Experts of a small language model: 17 layers.
Below are experts of layer 14 (counted from 0) of a mixture-of-experts language model. Rows are named router (the router's row for the expert), gate (a neuron's input weights, with its number), up (a neuron's input weights, with its number) and show model dimensions 0-31. Each number is 500 + 50 x the weight over its row's rms, rounded and kept within 0 to 999. Numbers have three digits each.
Before each expert's rows: a language model's description of what the expert responds to; "comes after" lists some tokens at least twice as common just before its tokens as in all text. This comes from a sample of Wikipedia text that the model never trained on. Tokens count by the router's weight.

# expert 10
Separators after a field label or table cell, such as colons in taxonomy lists (Tribe:), pipes, semicolons, equals signs, and words like featuring.
comes after: "\n", " |\n", ")\n", ")", "1", "\n\n"
router:584513567480524523458458511408537455533548544441503583561458498434423580450462594404426495531500
gate0:498555534475540497519438445557485414408554517515543513476491569521499574458531549514500553585555
up0:463488463542504438530505558511494492508526444504488437486453543570575511505520453493477514472446

# expert 22
Pipes and blank cells in wiki tables, colons inside track durations like 2:40, and cell-content words like Active, Starring.
comes after: " |", "0", "1", "2", ";", "3"
router:588549500471539547464469481474506475545606543446482568534456516460500530522487541419454468584459
gate0:600520547508487441635500485414549508590485436597463467561473555438556527577527528551543479530455
up0:587651517459587472485509501490527453531514483554496524507472574419526592424484509575530395484547

# expert 0
Last digit of years after 199, 200, 201 in birth–death spans, citations and filmographies, such as 184'6', 200'3', plus percents.
comes after: "201", "200", "202", "199", "198", "197"
router:635589454448543526478528488497530461505556541420477584549508431460543587439434566435494452498476
gate0:589410456499497522453488503464607519620534526524337460538531512526493478483391448619495489579506
up0:599462455482574532410509479538602552573487474604454573410473550487457506479470530539487528488554

# expert 13
Line-initial dashes in infobox lists and pipes in tables, plus sports-result verbs like won, took, earned.
comes after: "\n", " |\n", ")\n", "1", "|", " |\n\n"
router:550463451481561569516490488459570488526472505407359540604498586484463568433486519477449492536514
gate0:570542521461534636448515465508515496503359422519448493494495564578495506434543538570420582540467
up0:570549601435455579484498442414566506368520451477575527496510468566585574393365559505524401556504

# expert 5
Last digit of years and scores and end-of-row tokens in infoboxes, tables and coordinates, such as 200'7', 6–'3', °E, →.
comes after: "–", "201", "200", "202", "199", "198"
router:617515477478544509427512453501530443533552513427419516615449503411481482443474539424408539563447
gate0:454596540428516484453460470511418535524527528603493480420557523447511528505548512447366511518425
up0:490533560473495443410323398499478461433499538592473488433502468456484507541627591493455563489458

# expert 47
Verbs of saying, giving and making, and their particles, such as wrote, stated, provide, pointing out, along.
comes after: " to", " and", " he", " also", " who", " not"
router:533460504477555507396536534499512508523494532527429434518484468418549527454453510492450442531474
gate0:465510431468569490457453457444409582460527481542555457570557638444520502494398545519496589559493
up0:535495522456494469520462453531393463438558477503504514467582606460444435423483497483528558542473

# expert 42
Numbers and headers in sports standings and election result tables, such as W, L, Pld, Votes, %, and win/loss counts.
comes after: " ", " |", "|", "–", ";", " −"
router:569469442470520559494452483482506460540503500420475505593528425458514502437452527428506487516488
gate0:491555509553488457563432569518586486520460498529469492534490553570416525521329571489503512459580
up0:560533534503454512513486554496471458591496510576472435539506550575497496554419596495550505438534

# expert 14
Digit tokens in measurements, scores, statistics and table values, such as 3,000, 38–44, 209.725 km/h.
comes after: " ", " (", ".", " $", " +", " −"
router:545495457444474519518467481501483447491524520494521594490466398466482538420435623460464484514479
gate0:501454465514512583518380466449479572475554562602505528477507495486525516480578512558439514578547
up0:546454417560452552485382466498506580506484479589450494526513539497483554474560457537532440513490

# expert 33
Ordinal suffixes and words inside official, military or national names, such as 43rd Infantry, Army, Federal, United States, Ottoman.
comes after: " the", " United", ".S", " U", " National", "th"
router:543547497416524542514468552440517487443545609442513579487518386473485510394475565462442489483493
gate0:473560483489555519518495454601566417457507504523558515489541486517397514537449461492544470469389
up0:543481479503454555683430356384491574491602524470517479465495429465483529473534483466583513478499

# expert 29
Abstract nouns and evaluative adjectives after articles or possessives, usually before to or of, such as right, due, reason, similar, important.
comes after: " the", " a", " is", " his", " an", " was"
router:612458446481513565521449523494559434503531585557463548530405474382435496468427536434516474526489
gate0:469622511497593565502502523530595436464536468488522538513466450520453494524433484442494521580522
up0:450522589605390486402495465431530541556546494476559490469411503467601526435504560527505496500436

# expert 27
Table pipe separators and line-initial hyphens in infobox or bulleted field lists, such as Location: or Elevation:, plus semicolons.
comes after: " |\n", "\n", "0", ")\n", "%", ".\n"
router:552595485478607513427423459509509451536477530468467564549450568431444534419507560441438504517420
gate0:555479460528516553566517455624541568522489464496492526528604468532505583391373483520555440567532
up0:423540600562490554542483496442530443465436535572532421569408512427495530397484481505575490543635

# expert 34
Full stops ending sentences or quotes, and decimal points in figures like 5.8%, plus unit words such as km and million.
comes after: ".", "2", "0", "1", "5", "3"
router:558505461425539542471483470527478433545513540481411511559493475479476521463473630494379467529455
gate0:478587431477486567418561571493491387515453643599434433500491535520415548534548530548374556503564
up0:505456549475474472583442392528505535494548367407537539485476477486533496488456463457536482501449

# expert 4
Duration nouns after numbers or ordinals, such as years, weeks, months, days, and final year digits in biographies and sports prose.
comes after: "201", "200", "202", " the", "199", "198"
router:627566435490572578524515454442577427567538500500444576543502466429459517483490526472492475497504
gate0:425589453517569478486395413398541498547529508392499432489514455457526530494559540545472437504554
up0:499425568537474430483456479516455564485535446575514435545455534490518489536502484514516544492456

# expert 1
Articles and possessive determiners opening a noun phrase, usually after prepositions or sentence starts, such as the, its, their, these.
comes after: " of", " in", ".", " to", " on", " is"
router:524537497468532509492463490454557467537514535506485530559470467433442507473478578468403497509512
gate0:487543531509476559513592403481502560508480475575483589496538581561522469526521508487545470546506
up0:545486499511510512501462493394450503535444460474522546479417369500433514488487514522535533449524

# expert 46
First letter or letters of a personal name at the start of a list entry or table cell, such as Z(yanya), D(rake), L(iam).
comes after: " \"", " |", " (", "-", ":", ".\n\n"
router:509490478473511452491492591485521460564508530460331550485505484499423553473444517440408457525483
gate0:608481505460542449434516511534538446454522436535411453545493505453527464530498518516460517438484
up0:445412494450494539536437441426415542545532530529553493538515531469481428606516533490610499506494